{
  "norm": "rmsnorm",
  "norm_eps": 1e-05,
  "batch_tokens": [65536, 131072, 262144],
  "max_steps": 6307,
  "dataset": "wikipedia_en"
}
Below are experts of layer 2 (counted from 0) of a mixture-of-experts language model. Rows are named router (the router's row for the expert), down (a neuron's output weights, with its number) and show model dimensions 0-127. Each number is 128 + 32 x the weight over its row's rms, rounded and kept within 0 to 255. Numbers have three digits each.
After each expert's rows: a language model's description of what the expert responds to. This comes from a sample of Wikipedia text that the model never trained on.

# expert 38
router:158164168124181129020167156109155122157126186150133115118130226154191109155141087113123113179122114099126088055122132098136116092155117172144119073095172123140141095109162077156170126131176123119122186111118115129123117085114099161175138140125165108102127064148134121154106148115042114106191139100140082103120155145152080141097121130143131152180114142058092110174135117102129146127115
down0:144136103133136150131126146066143117056197198137154087124144071168121187079136111171158085157141100147179155160136118117126100052123141163121145158154158146107075144159083186130156124127154203077103179116168102115115107124147140129121093095093114140095154153121139154167157169084130108130181127171117160119077092134156156111128151172190112105145174155157135138089124176137145074159078
down1:120145129078069124073097141082109132110080131103127074088207167141216141092181091144090123088120128108117111120146156153088105096095122125154144155136107132123074161140122101111116107135129114193159112114121089190131116084067197127120146133162152127170147117127155183084188149140082121075170138123137121136144166052090115110158073143167135171115105177149114079156173114131130155121107
down2:156093149125132049135121084101071111134136140142157135128096129113187122073137094095112149138164161120110124093137132124145083138050089111113150184068124138112130186094094168179089138097156120130127131102126134117106135151099154146130128200112105210113165176149098149113068152139217124115086101099076168122085069113092123122121187146099057082143118119155134138093136176136104148162139
down3:115169115077132208112167119162085128166083105109115106071150128094122129150107098141121128105169211154109161162088149132141123086106082144123128123146119099120140058133122118109160038081134139136169073140141066133066124118148143148130166162120079151131175064089116195154075103163153145164109164167142121069118134125088109169145099176155162141130162105090112127141154162084115155116168
down4:159124138152177123132078130121127142091168069108182152171131029093086186086151086125051171131151099119165161085103086169131097134167126127108103116109096082140122140115085134183123132095144099153133112138074111165130104147091121085107129109127092112145129164185150120090131140127117112151148142165103152121128141124105105117067130154190074121112114157155117188144160106163090219168068
down5:133080174162164079101126112126088129072096124139193140128107087118054152145108093076103141147115127179174105114112140189105112120049149154107136173105170111081190136104107163078108131045151151146114095135190120152130115123087154152093099127131117136190169136094154106173091125098124125126134105087144118103143176095122178113077105190132181158150108149092177108157110103099104143112160
down6:112128104161131116097089140111155088102134160144157131122128082159097165125145179108088104138182095116096185134147105130193120100138097144062170105152132159139149162093112153161098123089166163045150071095129106164186165111142147141155141160125153151164095169138114173122163150098039162146136103068150124092070114152147123143157100150185101108176111108153128137093111096179092085112055
down7:147055083092095158186133080142143117136082139138094153062144086126103157120166123158131130144077169114168110186119150144100101149113195170124116175130124132157164136152133163151159152047092155141087136099146114152087132167063129227115092134123137150138183142113165132108114133172094125127142100146119180108132106096054088092116103178119096127169115140142136131152089167189153138165156
down8:095131148135117137107160118102128119231146139134159075140138166101115099102111155127188130017147115084096117139119127078088159214132177169141140124177061128139135157126137158110156178125119076125142099118159152135156095141140126153126100150164114153138150150103152144104131122174062094127101075161072143161098112160076159081097088114103184197132150141131089115092104152117116150166132
down9:099192041176148141158067171124109131145154116084129128120105144122115137140086105142154128091117107140181133135135170124126114145176086121136112128143134094202149114117180090130100159103165117100123146186089149171088111147126107164078140144067133147107166140083144163065105080117171124136111130089118105152085154116051129077206115126150040112102084121176106169157137104122114153157155
down10:094101138068120138105148155085155124079130102142189117172159116139229131145116146155082121129115111180141173100073112150108119075085180160144146123107156099126130121087127162089119096136155185157135149137100142055134083099098146143144076137158115094125118178060147136082211133134115089120119114166113110166137116127125124132111086146111124200099158163150160096138140106179090183060110
down11:114154087195124115177125184136186147118105125108061115138143087066107122155104132103079090174148171078137182163126072103191125147179132125112085146089120081107124163149112115147112105143158112189128176143163103106118120162100121131089070110123134135134127140146105066172168100133148211179145105088132195071113114097144153126159109099166162112136153081147103149166136117115146069154148
It responds to: Articles after prepositions. The articles the, a and an, mostly right after prepositions like of, in, to, at.

# expert 5
router:144151195219155137060076145133164131131160117144129151130106160125200177082124100156165089193199080141159122071142140117093109141140139153108095090085091133127096114124171093091143127099145108078130190112151101143126118081110052106166143144145176146103150160130118088115083101143099160167120100095142127130094166165079140145125131124169084117103163131098206144138124093127086119132150
down0:094117105158136157087084181143133107104125103126101117113122135125143097149183065095137154172111182125190078185075125164138160097107143110099114140145143104140075134110090177095094167108134154106076185101072094141182191175111101124120117126104120120120119099180184142132137170113141137137140139189116135106189116093104146133165118120155094088098153164053141102099126226131163129084103
down1:133133064106124135130112132126130165146133162097129101073132200085123104114097150139130145134135079145124142091121143118091116142117163143144160132155119015103145196069091124075140094130195126120149188114129103139134122132102137137148127133147140120169071121080138165134150114168134168091095170207151167140107113124051072095108116142157114187183147175083152101160117087174090099148171
down2:165115117141126149122155123170122087152151147130136094106159151089053125095115134133141092112194112151147149122178116173095067110132044071139180123183097072118103161146117136142095118100193179075137162138123139123152228132099125098108148110143122085130131059162099122109118146188148156075113114076151131143093096138194093112161125122122139135112122105109200096160129134090102166090113
down3:135140181082149142117121109119075098081067118101104079185112067135101138117105170073178082108107090138129084136175136141086146127100145125115132149090155116114170137165142162116095095134166130175110097044134122110139124156075109113168103177095056095157134102143109106152102086127181139125103146136151127125079186139143136117074186158165191051173168126166170123115109130138121087139139
down4:060132184143115136150209179128118167096141183122121111107172108201106126133146104151123166122122122032119085080120114057129178125109146193123126095092141132103162134097141099192131123097148160129146113130099150103183166173172117163128162115110160134187083104088109075099133155176161131195167153125179113167136127132141149123112109115108168134136124135124163106113175194144148099146154
down5:134151117116133104109083123154183131134164131118103090096123149125153138077101095097117100123089108170110177143108103129129064101153127126107147090163148201089172089111107153169129123152147138124168140202117105089090145127069178109107102203121158150167104159081107113188130135149126194125134127161184166126119104103145167100063086190104193170142121077144097114153153150153106104130207
down6:116142117124172066141172167117143100133152168122145102149119169085164170148122118138111130146122145070072081169136125134130095144151086085146151093113083081171100124205135170110145125112106120120163159071127148129125108102036119082171190072125124145112150085090125140055136186099060105111158126148157065160139124130168134070136089138130098138068137103188153135109116101110144107128172
down7:145077129157112142112153086157083094141132103195154136107163167149153139128157143062116116132123117145102189148115104089121080084135104137056141130159149123147148118063140123116078212087131114103119184088124074137139151126111153084092198182107089116156104072110160145158088101135140210165161098162095139141092182124122103105148077127151130145104157124131101171150140089120157183177150
down8:113111154069169145155161127134111150169147144143114082128146119130150118096129134143106141117139082169122091160160131110074137174092222125071096112146183107135125150096088155100104118133135181114149137100149138074111158111230189126108134119110134130135117109077164089153137115148143071151131146094151082134116163107109036127083103063167181084128150156198153168103129143124087152172141
down9:076151156122214091145159180175133132127096163136111095161186127121072142128109131154140158128083100117064081130098083174091072132120130117159137105097080115188083087141119092096190115158172121150087155136127109144146141087083160141174135175133091101108094137127112091124138062139123193058158121126097098135130130107107145146105157162139161153037171157166169132135107133130151137158145
down10:127138151132104130134127088119154112136173112107155116116161083175061104149115131073105137116118157138154147146171179173091137120141174105171133060089173115141064118106118122094156088099126123103112099172151092058105113171159178146177166132111126174064043090148122117145160083082120060147124175163141118108158145135197052129162142143107165152176120119089117148135131095137080116092122
down11:111128142144146150104143123173155106095207097152102140096087114134144177050140135113142102058076167136156150080101099112141130184120121140146143159097175107082112125132173120192066210153070124172140105137109136100087150122143125140141114123129134129119126141062119163134078076152128092149149152117172177126096178151071166124136139121140172122174184193196171111101103133154107122154123
It responds to: Consonant pieces in names. Single consonant letters and short capitalized pieces inside names and abbreviations, especially c (Laun-c-eston, Mer-c-ado), plus Jr, Inc, Mr, No.

# expert 4
router:111182171225135143109129157127131083161130184113096160069129162109152153123192083140135129102215061119183138152139160132088152153154126180188111108130135162136083122138148112154144181095139084050119137108095105082133086126133106099132087171143135138086185150125081137146161108134061120121191082148122119092149172138096114118095169146159141111184102141115132132144132096123163123140104
down0:155111127176089176106094145166169135107134123113179126173092110110080111117167128138116153151156135113073134096153111110159134146138105173129111108140111164110050169100115080110135058113090156108127171141079141168156068088103136151120114192163180152159117091112166078145152148144105162114047135150142150094124131107161124093095102135089163153096142149037159171059118178166101121112171
down1:103156103195139157130169072080141088107081098111162175135157194102148159100127110100075108099136123109113102205144144166101125134122125063133117123104066159104141095115102159138197163120115079072148115110148105144130104113123190172121131142145134133138100113130135121113061066151137150083112109108114120067162091185193204133087103117093167168088087143173125129141097111154156130117107
down2:125120104129154116083091145152123096093136158087073128088118172139213142109110148128128110153145144094121135157072140103108118172141175123147168136101164182169028158116081038154086187092157170126081143143117097092128097177105143046163119104171094068147141164106154152115135084136151127184119077118101149124111114144082100127145090074095134163150115152129160126097125117138127156144123
down3:097109116123106126126116168150154119110123128073166139078104220111064108127159140108104203119100172163113129114114170116141142058108094097180140085108175190106156113139107119149139126142143091096112162156130179097150204119078095123173118120125161099157118129042155127163129130181066119089116126141119110106148135078113096149140103149137073219105112123119065108131169137160114153110133
down4:117080087136129139148139149155145150151146089117158112163100122185220169123147144128102110072150139088113106169149149126137104105089132132083119168117081145169099126048120131066094164133147116164116082155090111147064203112184169139155181117141195129127145158151110164136151030093142119145165120171129152173102185151147095131115139122131104148126102149071136102134102066104150135096113
down5:146096072114087136114136093100114160110121186091149149093099110085114205073114119098137165103099146201108221177098096129139086168152102124106106132158117100135121100093152096123099094170103136176118081129118130104127072073087107110140143158203121172082113125086101093129057200135118101124134199147159124121105148152124149103120164083152149123151131133141147113156096151130090068127160
down6:059131089142116079127139145099103129209138130103115156123119139144185108187181104124150096174142155194167155151098105169096130091136125123156136152105138149155085116148073120051129148149108117115102112146152093124168126075156162125079152109101151145126095124171175061149082121068084089111200158128069138097122110118206104144133144097154149164157158129163122168102133072154088122155117
down7:133089154090109099142145100138161072149172114065127101140096116069079134126169119055186111111113126103146163055158123110141108129118157150167095092085121171168123141068136120119112134150119144193129131138132147078113094143130144122138164153149180145097129131104177149113129118124111085073121137170125139125058104069142101195102145169090149082067120116144162168079097104075046099107151
down8:150157112150148089116144119149143139130082089139115164112132115137116148154115198153149132051137161113133150114126103176153059102153068096159181140067127119139164157170164129142106083120141147127082041156094160121116147091121135176162091067168134167144164146104115174157133184120188157159083093126048143116091112150128127128093142135075153145149109119110101135146208184177104101109135
down9:127092142143198166116111132143203055109170096116106147156129079118040093148091135123101098162143091134145174079136159145164082121182119109124126153115143140137176115164144134122149115108113116112144110139127085099145156091164128122107139190103137135132126115165180039109118129096134214181133106149079180143102103157091118051096106106171102112123157155141139109088119161197144113161159
down10:134095182131197142086112114171131124106132113079122064111199143140119169060115152146127121119128091042117063163108136143077129188108139126088144107088168119110088176137113064201145160140125125120161087039116151168111112153160148095124145140150100130071145128091116129128124110144131150134153121124168152145161170084166165137093137133180160105105081100140160160064118112088159129120103
down11:130116058117123158156192125158143132163128150147102167152121141183142114201128165086121099137109146162132165120170144140169099138159101152110165048108168117164088139137107163130178134167135153121138104146147093090086184147216119171133180136107129144158079133152166104116130116141151086105095150132163173127138107080136174093101082142201074142133144103169109169136116148128145221127075
It responds to: O-vowel word pieces. Short word-internal pieces built on o, such as o, os, ro, ol, io, inside names and words like Cl-o-ane, Sch-o-eneman, plus auxiliaries do, did, would.

# expert 63
router:123150135188107123032137102134093135169134177130087121057144181152136181103139106130133123132142082124142109090159038093084122108176165224199154122176127106115103129150138120115140096113161128105107148073100082091167130099120097152116127155108168128101183106120158114133165098128050134183130154135131093107119143132125122107080139126150110168130109165056152139108094129184133143102135
down0:168185145128141086097150127113114109114100131106089147156125133163127140161142164174150148128105109065097104090131137122143180190152149128155109123174180101153070116184156139109135100042134155142118121124164143165184123193126079109124100094143145163148098187199119155130096126134114104179145157120201109091042140150145117128149120100091165088188129116064082105166105097125177140114106
down1:131165163093128134108151096064132142115115136161128101110135035101166118115083124114157142097119135159166117154133079055140084091066127102123096126157114098104155105121102108116131170135080133102118161205108148072125096144183161149130190111081053095060138158122202085134202191148156111156142092103090167117096115143139120129111143156115127123106149153122154106132142132147084076153091
down2:117216164129188162174197184148121136165138208144143143160151102094154115141157128143099082171094186194106142103138137101149104135117098125150139108141124113152083180115149126106164117113129059169116099158183124139148167074137139089127103119114082139122071155148195126177123079084141149141139118089186119142135134110111168084074103127143132160174147135155137124193097102117076153144105
down3:122171145123106152167108141152150103113108106107120141074082112108114064104108129138115128177145157145113114074185179131142091163110051127083164071163160139079107111106170135106110115099122126153163175145119140129137122129127105082140121087171187128081119090138170106103158090137086107094164137151218105132149175075149192124171152131131155135081141076133127100045192099158122183128138
down4:097106128141095122137124108177163104137156109070065091119120117087136140154114145086093084186099164150111190158082154062140118109141076153172102187098107079168089120088129101073130082112103118124072124180135083152166109135093171109127162100099116114170117165094158153087139119060121113175075135149134121089097115164106134180115112147125125146136064122130161117183158196166126148108084
down5:131123128161087115128146164047102150167095157157154123129158118088177178057147132124169128148122120151097209139085040121145112086111119173116123127155184085126122117116114091128146090116093146145134095137177052102118152145119172141089128108063136178132135168211112131114135137102168122162099140089155104121112120163153129121092097093054141096109164100190073121123138154129111127152184
down6:096148124121146132125145106119094122155123150118163118134119099125158177095111094114134102110095135130122180139170101081172162067114111179166153083169149141190114047113167166170092154072150122162163094184113151137145119137116161184143212064157102096088128120076144112144177157116166106183118112110158133128156149135064103152084060171133126084154166118099136118191142098146163160150156
down7:157142158159125155117144143126088126161072188130105115108112143146119094180165084188130086088166084065183180098099204121129104162143119197081104091130146102191121129085144163142137071075112127103083136188138133109134109138107157101112163122121140114126088117102048135163168138124123076085120107139115132189132113093131179141108129134103134056112109164069144140086165149095107133162117
down8:128099137143141138067116080000130166136145140119128096102099190183102176116141103104102161122145109134137067130150160108123144175097091159191116115093140147136093054068109146070157156137122145176160157092097117124131152119172133100125103074077174143123115121081115121134145162138146084084131087170078113137100156100164104142120094161110119110139085106160101126126127132181126105155167
down9:180074140079115052112127075158093096079157167137121151125095156128168104162099110110172113131112132128088108181141123113140144133166177105183104114185121076089152116165147091142094093178110127121132156152092094164150075147111121112082103140113077189105134077148067177142217103103115082145128139155081111128099137116120143160131072122125102155127166172129121106170067134172123114183132
down10:177082072153121162114102122143096085116148160129137192158165117152122083146140151144115166108085131126056188181154084151192125061121158148124162171154129184170113137152181125140136163089069139152131075107079103122115094054146126086116148158148100076175153102144095175053168143100100137143095145151159112116110130141081138159175157072131132106144096087099118152111131154131131125151161
down11:141130088118137144117128116105211170103192141120075152109134073075136123111131144154119109098207205104157107067080161126121150130142156098113107105150170187108160092177134127115167130159069138128113103195109096148183096150085144093162153123126113066122063142095151109106147100153159084109143165109141077134141140139114161117145099145124135049126129151169144166080130171160127069120108
It responds to: Vowel-plus-m word pieces. Inner syllable pieces ending in m, such as am, om, um, im, em, inside names and words like dramatic, Phantom, victims, Dinamo.

# expert 26
router:068161191172122173094170131101169102113148126171118186101056136118130150091155096081161105129100078147093091086148101100128151104177119136135089104147137161130114063172136080105176143114157048117096126094119124144130064086121076160076097136156179081119116068117129089142166139129082121158122122098148156077107155122111092148125126167109075132094074102102147125158102124179107099124104
down0:149152124138071130167117127109167107119124128112127140108111121131143164078104078129149104204118077135103115180135106171114134154154191167133137097158125099099113184181179179188138088175146183137132122086117150139121148167074059107109141202130069122110166130095135122060087176136177114121122136137099159114118138117136195099129129163099094158126162106135072078065094169101131097167139
down1:148104122127065155161126184158140095140115130236146160101124193152195135096098093089062097132090119118102092102122121142127107090126138112087146141092149137078122119147145108164144156124159097094132142167134161127157111077105079102157084160097142125118121120143134111166095154160126148089149176179075090083164108149143083153113132166127150112131148096086041130080195129155165097182154
down2:195128165100198143112104134191144110121146141157130128128105091098124150084138141138148087120187120133167137151109092162143112138118154143159112147207157121156162153129204169200123128129095102159112105185106144085126128148100104080160127078123091117151131166110120173090110130132166169099096089129122096153074185146123106192185096157145160126104205192133185117070113098148124152109147
down3:141132112093152138127162095088115157130103190146153124087127120094102168066103155098128058120146092100086050189154121136131125160164111144151157156210091164087125092104180160102132124125117103152134147096197132125151122148161121080094126089112042106104156123114084105093092109107145133147154096178098132116146176149112143149102052165152207166133068123154161126109139107104131099137160
down4:204146157130132141092137112090103116176104194142120143182166133136076120144096121089089143097100160110089051135092118090110123124109111137112168124088148124115122162104087135148114123135168108129145109077124162106131104086119096088140098124078167161194099078076152074198128074146111156080173105120117140117125157153162135057140152153133105135138070154188174083121189149141167146176094
down5:148135120089115131158141118113098165088085115092091152180128127159071111104126120141116144106125163129095110170129085145098142147104162127136190138105123111080071100149177165163066123176164144075077176081158160168105126143160076164143170065135153095153117143163065079083153137098123098180148096126137102150206075143086163091174155103146128084150127064149125126134151131092149095138173
down6:159175105167127182156123150117115139104096149129137122203116152090170134099122187153117140122119115096122178142115116121149114095139163148057121166140136153135179147148101132092177088133149184091170135198101116138165210132163186081115134149136105175160145174086141123139159122108142180141084122122144103143151092143106082107145125117191073099078058169115116123055119112072098094139084
down7:097123148094129135124139108133142127110152069085082089164129146143175116128141097106151072132161179176084125149128130094117128115111082117142129129150144152144159118081154114177173130149084152122045154152167112144103155068157167129170112136175135100111148135092058169187092130151176142221138132115110199105109144148105105074097148187139106124091103061128136151101092084195103144094160
down8:105162114125119130139062153131121120176069071071162131060097150164133115143153099128099125203085096115065098085185170204134110117092091143084105143149103139142141179167110139128172131167151094103155157158085107151146167073145141121113119131103198114136116058189123091143154082154103131154083179142090072063115134120133102134150150116098120109108121107124111168106129133112173107116096
down9:147146112058126116116142113144099132138125153128104158120066111155176132094159155082103066176142132148142157164149102079110186140112192091164098133102107111139098117095085128128052141171117097188156145126110176101128124180099090116109183183131116087100099081132155105117123106094131151111136056086146119109117129106136130129092088134089047080186149076160170093177111145089185140114115
down10:074144145116161064140144135139142135067133203051119082110116158163096098133097112128158103123134179123154106143178138130126150146162125149128100122177073112142089118126107095127149084135135153082126111148091144147134181122185119118140146161135203168182110157091158088143144148188092060161096184149124133137151160175122165056095162163142089178137125143103183073103114145134167171105115
down11:127128182137119137097176064143161106153161127137106158150160117106053132087130092209122080153140104082127133126155111176136155126140157087152128079153148150080093098137097161176139144161114105095163149128230145125131158154154124172132136070110117105077094126119142076167119105110154104170117135140156150164072149093192142133137047112106128099125148077150094119107119130045136145133071
It responds to: Inflectional word endings. Suffixes that complete a word, such as -s, -ing, -ly, -ed, -ey, in running prose: housing, abeyance, commonly, shaped.

# expert 41
router:116168160163146171057135144113183029098101157170129125036067114144130140126134100095123088127150095136164111133196146091103100122127128161132077134123125120105086080128204113108144108090143142163104158119104092136129081080112099156164128155153201113086130151117133128135148154082102182136082110123137142103085138151106082170103118131136070124151103136122171081187069101145129126127167
down0:123118101144130135156151135109092127189155122088116163145169116097158089137123149175177042124126119132124091102106130121122218119215064172100174144174099100166113153114097145079178067170081133101134137150149092125135153088150158141119132070112122142081124123143122127150162168104114174095110090154118154111177106112066078119172114168163137141138114067083071182128143120135118164104132
down1:100155143133129157138110118111152167094153184112164144140170140149126198111149173152062070072098125106105144135165134138144162133081129106097117114090130163078135146127164158120163143166144145128075182101160167170118142073133097114161111056133171122168164168107156150132168128154086109168123111186133134086161089123130181095148180135100168089106119053137147123099209156124155061168117
down2:114145164107056133127140119108102063060120112122123099149091131192168119126155117140152113114137102099095065143117171151117086139083133168106106141153127170159117111124105133140118059141094087068102079120087096080150062120141123139133124138070101148119146181162128123124142100174198101108110127088182178146065125140128040186139111087124129172116135108107172137184137133118115060145148
down3:141125109086146122062132126127099112142153094129133159141178152077110150094128161124181184124103128131151188097139144147141125064139119108113089072064108128091138132121081125120105139162104159080103106160086165143136078107139106112131127109108142156078107094143136193172106151148118079073195063138032137137111125118088137132147123102068154071111140086107189148113110159112095096095204
down4:094157096154125103166165086105068135142218140095103152167139094064174124126112125142114117089169092123159151126101104123151144113127089075157119117078112142098117142207127086084107139177112111108139112131144078061057098145105117117102150143141128141152084157204126108150141168151090091115134078139164131139163133112179079147163162124162186116156107071155118141107108129117206070117122
down5:162121090141142093142158115161177073106186061130157074122135140068133099124107168177103107076164141088168112120104124171159113089078182075115152105056105141153150094130140067188107166155151160144097106187108140089141154085102220119117105147122156152171168125169107099159148170140134123099104072151125146139142169126113108154171140142178109140136166156102111152087137118135088166106138
down6:089161096124177093182123120115183105112054205139126129069072143153108171123145090105103098110121099093109126120082120139132115169141069127124153151139123130089151094151115087118145123182115160194151164055134145071144140146124162128117131109131048096118147150111122128096171089092151171046116098172151125132099127129167151137146075139107115099150104113146182174131135135128200146068169
down7:172115130095102154086069147139161173072114128060117158083153135162136144176116109129105082141118106153140152141143120095112063157149168160072172092125108189132140162125161087119152161163163135163089180154051126075119117141135111072084158135105130185137112145124161165116124075102109141099158095119076110183090152103093121106111138160129091143104136099187105206152178132099092110168144
down8:027089126127134077116116155114143096125131109119167141156138133140169124177114063145110105140114138100177136096072120116112153119172130110113062135097121173133114152166164147155111147101157175072091119143128118083092194107140167157129155193093097124118173122145167175110156132157110128107152149147142169113170128108192138132183124117090142111031043144141180097078118107131143156083116
down9:143156078193140141078100143145171114107078171117132166151114107162139151155184141136142097137196149096171149126151105165103140152133072099127105142122121126152115192109095129171085039082177162121129134075170171099126085104132100103137141090150136144151132095129113129102095071139105138139098185156084138108085100091169127115210109114129176130164077155099130205175139156143167148134097
down10:167141150136204140173105141128142143093098122178090159154174099148130096104102155118132099112189080087137124142146112176155115129174079112076121148123184173140145179162175158149108111132080137054144143185138117147103134108156134060130139113072119110176090104171119122124132141109141158109149092096118121113102118094147116119148172104098109068107109175082158084128166197191195078166114
down11:128172088212113168098120189138114122129190099169105125134157113178185108094207149088121198141124175053142065149149081099147131127106101165149116075104144145121145150131134137111085155098133128163095171046137106159121100146088156110163166095183110113111138098144145098120119116130070077147111103081145080062134108118131094092151144155106150154119151142101102138146105103082129139159158
It responds to: Adjective and noun suffixes. Derivational endings like ing, ical, ic, ural, ary completing words, plus film, music, Best in arts contexts (tactical, Architectural).

# expert 29
router:098156139183191169072138145103173095174140165104138121085067170201122124133133161129100134122146099142131116110173112076155112150152106129132067090113132129093087108150131108100160154127120129104125126102109143113143142112084073108130101072188197143177180114075133063124145076117020118132117082100125129068113171117072137129154159149117111145161094173124158121115086086142119130151137
down0:050116118097173125179116162060112126126132130183134115126134147151123122116168083130129167183110158226123096141133128103122135080139155131201108150126122082115085086128100108136126119140139111153145100156121139069113120113089136098149141112165151121149084093124098132118098130053160131057168085139136099072115205133139164092130140191101142181099114087160145097150061132147152132067173
down1:082134179123136107112159128091107147192182146132138140208115114182140124065100135162153130107122097152120142155138108190095122152123136149068162108157087052134126077107101152174081152085154141149126123157108121159142116157154116122050107182124092140079156088087079102094091151148144135165149074118107099163088154091105095118121137090215145147124097117119111165149109131112137101204165
down2:163159121105109181110114126125096124162100098135188105154111110107093184084145168108173117191125134072142144148154090074145102143134092123095137123096193082085124133134075118113100145169203168111122116099150170168104103115163091185145162104128167074125123090150193151144135130109095149209110102107113153117090096163120165173119072140159117116136180086108204136123086108094085111142130
down3:108087071114155169101153101115143189101133098081159164117121126119129107138090202121154148193132135098153108127187101144183136106160105196119117121120140157103153138073159078166134148105090143077127153067121076183150076171168062116062167144155080123192145133143134159120106132142120116132084071115169142137140142128167130188104123154168130109076116084124112180181140116092116133117119
down4:191120077100082133141088118156157160130174115122116180157112095117055154127125100063182123118146112151168118090105039129103145125164079105091158161113151113107172086090136201102123142150166123147176125125116116161147139125129119150127109203164133103084147123136110075067161177091097127117146164121166146140124098093135150117149143158086169097121173112107179172174156078166089093144087
down5:142182120134115061112100112129161148113101145089156143139120173096058126088122166129107149185136127114108070163125094179189197091120144126092141095140110119104184080116157137111113124105157190087120120097129116163098196143124097101179151081118135028186108101151117111120096114127102099126140075115128119106124110148152178105114135152140094136174098074131096144153138088074109216115137
down6:115106113160109173152101216165079198166077083115179185124138120133156145107153160124094149169103083111132074095091076138091138124126059137127171126121105112124152129159089154129107138110157114090111133112105128169164142094148081179072092154096106138114124118192155059166116161108136128128142111109055102108223111158122123126064152123111116147162127082120135128112103114120181155116093
down7:089154084149144119132107162112105144136144103100189126211161140134143150096147168117091137158081134111057103149037144123088057200133113129095112112138136069125108126114125143140093116080145164159079118101098126095127139143190092099140142148132118097162161146165143066116068141121095066144108110148094140084146154128108109139058134130127073107143075071168130148125133129066143177099161
down8:163139131087123150085189130214132139103177119091195134161089120131113091114134118096160131180108127136131090112151140120108106095142136118162115160091127152113133187150125122068145149096038114157100134092061102106145157080096101186075099121131118140155116096144200179110112148106110209112104089109129127168164228118140154154174148128108117125102089150153147156125136164167145112150101
down9:111133113121121079132134198126110150132127166107103158154146066109120120108119094132116102126116129140104114130067052104151159127106098153111151121139110127053125157159104190127146163160135129115156141127157125040166127126123135091187142089124114102074148099108206046069146141093160111071137094164166108118113050098195151110125137128125134096120117120078069143113034133130140095121135
down10:094117054147038095109090063109136177114111173164088132091112111102161185092119159144170087035125151110080170148126130131143069068089122128135112125198162149125152129165094110186129136132114109110128088135136073131124143130102153117101168085117140114120201166143106170116161045150181141118163107136131159108151134123098114091082133152156112159139167083120132107111137125151102131134089
down11:083125194147164080128132158082175129111181109102068130114132147062157073142092117120144143138170114061110071117071016103141123132148142123144131138098134091096151169139143064145071099176102129119097157134115104172091154097099106092107156110150169091130104117157132103146170069145106104119091132092157132126101123139106139078120172090152114080120151113185137167059133108098134160142140
It responds to: Plural and -s endings. Word-final s-type endings such as es, us, is, ae, idae, often in genes, biological taxa and names (oncogenes, Reyes, species).

# expert 51
router:158145158147190135060132120136131131138101122156079200124099102180155157181131143068081157141099136112132091092186085116151112133183153121161105110169164129106130101147148079108130132087137123096137152105082120100140054096098094179146118108119165099114140081101141076110125050123063143140131118070135125123092151124102136148120157165151070177134124160052127106176071138163158089135164
down0:122129108107098058161096162140096101105078092204126142109124144142105132094108092083095179079155112175107144097154077122138142195131105140132132117146131065121132128198102102146097139098107098176095127106133161108097064115153157137128098098115056105170124121085154121178102132147123101182113136157117125196129130209163108124173157132181111165144098155104071150109099125096149131154205
down1:134139136100113094181117111141119098165126118155127101107079101141070094153134085077138106113112075102113135099201156144196104148126121048146142135078126099145195085134121137075135130159191116165120130145083142093077133090123159073105145144138173162078106136062106151144160106125124119125095150136166146139058125129115068157136133142101176109130171097172117147100187129139054052121125
down2:092136110142094123133149179154081141133107134150184043116129147100135074154102119103126140124109110159188130054131163136166137072121141088136149075136102121131178127132115118034136099102112052139184124186140181143152134141128114187106137098124165156097076148178137149155118091147156146129051209191117156106119155132110158117134104112127102117135080127157166160104124091177090123132102
down3:128138142176117160123080135165105103134086155119148113098161140171189102111123171085145165145081114113116069147141123164147104179105140152148115123179115157109149134147157088130164131088181078118148142135177155114111103123124156145196057119151129070157117134113069134079137146128120124143077171173105120192131075087187160223103118129069137151166138172108128174101093135115114165061138
down4:117145103110138140105209149174079074150176149149104113178135120107110164115138154085162103160093078090129117141139170097168178162155088173134138105098103133146121107112180121095095118057119144084190108191080166160124137119127115068164183130102128095148139131116177117103087139194098169174127135169133085131078116072120187113139112143125112078160129101153171115176115131152193135123139
down5:127181110175166125091098106122130144111140090111150145128084145158187141122106206119156183147188104120114121094088141179146148129087138102104116110123108190128128167119178126144126188075132100123159105134091130189083075065128139110125170080168118138108119096155127200125161113124162145110108126108130109129123158113164129090116143215170171099124073125156119109127170178088113182186193
down6:079114112096142100087165116210107080143079188178146110120134085126140125156133079100149146117164113149118156106146076122128144142124112134092072099068122122109131114166092084174127053148104154142154156106144090131071121149091178132113132160207103160149141162051096117122099096160178111021175144135148151122181128118161122120141135101109124094108156151128169090146124174100155138105133
down7:213133147201199182136134140110106152102129163146116159154156069130130145146144152121182100100140157089123163089077106051150081124110120123082124148127139162149169107094107144138132126175114066182146130108125150100150112141159184068150120123108078085099131074154096145134120081129127131164106200136097180136157146124105141116124156149124132117108098129123192086051151154186162091123101
down8:138151137103132105189174109208161099098122111119176088144092192106021152122138171161185172082129108121127105124148149150120149180118116147117109137149129099134159141102158147147165095191158124136088123106146092111076090108133124160123153095148148139098078188168127085120121155145123118080150131163134138121158111107146120097184124096132226154200144083127164098138115174133194114133127
down9:094143082104153071124129085093111089123133174157136075134085089077150041121150090154130110141146162152117148114151093103184126120106157155141156134118129095109129130080132142102137103145109103153088064136126107172122135129103115039066194107135116091178088063152140064108139131080094154154144122087083124131132102217146090123112114107116152128128115110150101135139089059138123074073137
down10:150118062089129177109040142176158155105189186086181174142151153115163081126094184056144143117105124158097158082113129150113146157082170136138166104123155152075188123111064166191112138138100109068139136114145111141180093125167121103100093161182126126154133152076148134142122102087112139147129146115166122165172133172129152144103107107124192086174128089129143139154127174115138105132117
down11:188133105077065079069085114145160125137094067139112098185146099141118148114200156149150123090181097144132153107198086157122170108123149110090137126160123108140133135085078178100151113144125113113146074148100197165101031119139121126128118111089128131177108088127062103141127126127061154140191156145092115127108109140154120096146095155142129129202099147165127138181151121151122087148121
It responds to: Mid-word consonant clusters, nouns. Inner word pieces like -ch-, -ath-, -ure, -ph and common nouns such as show, War, ship, game, as in Erechtheum, Chechnya, Panathinaikos.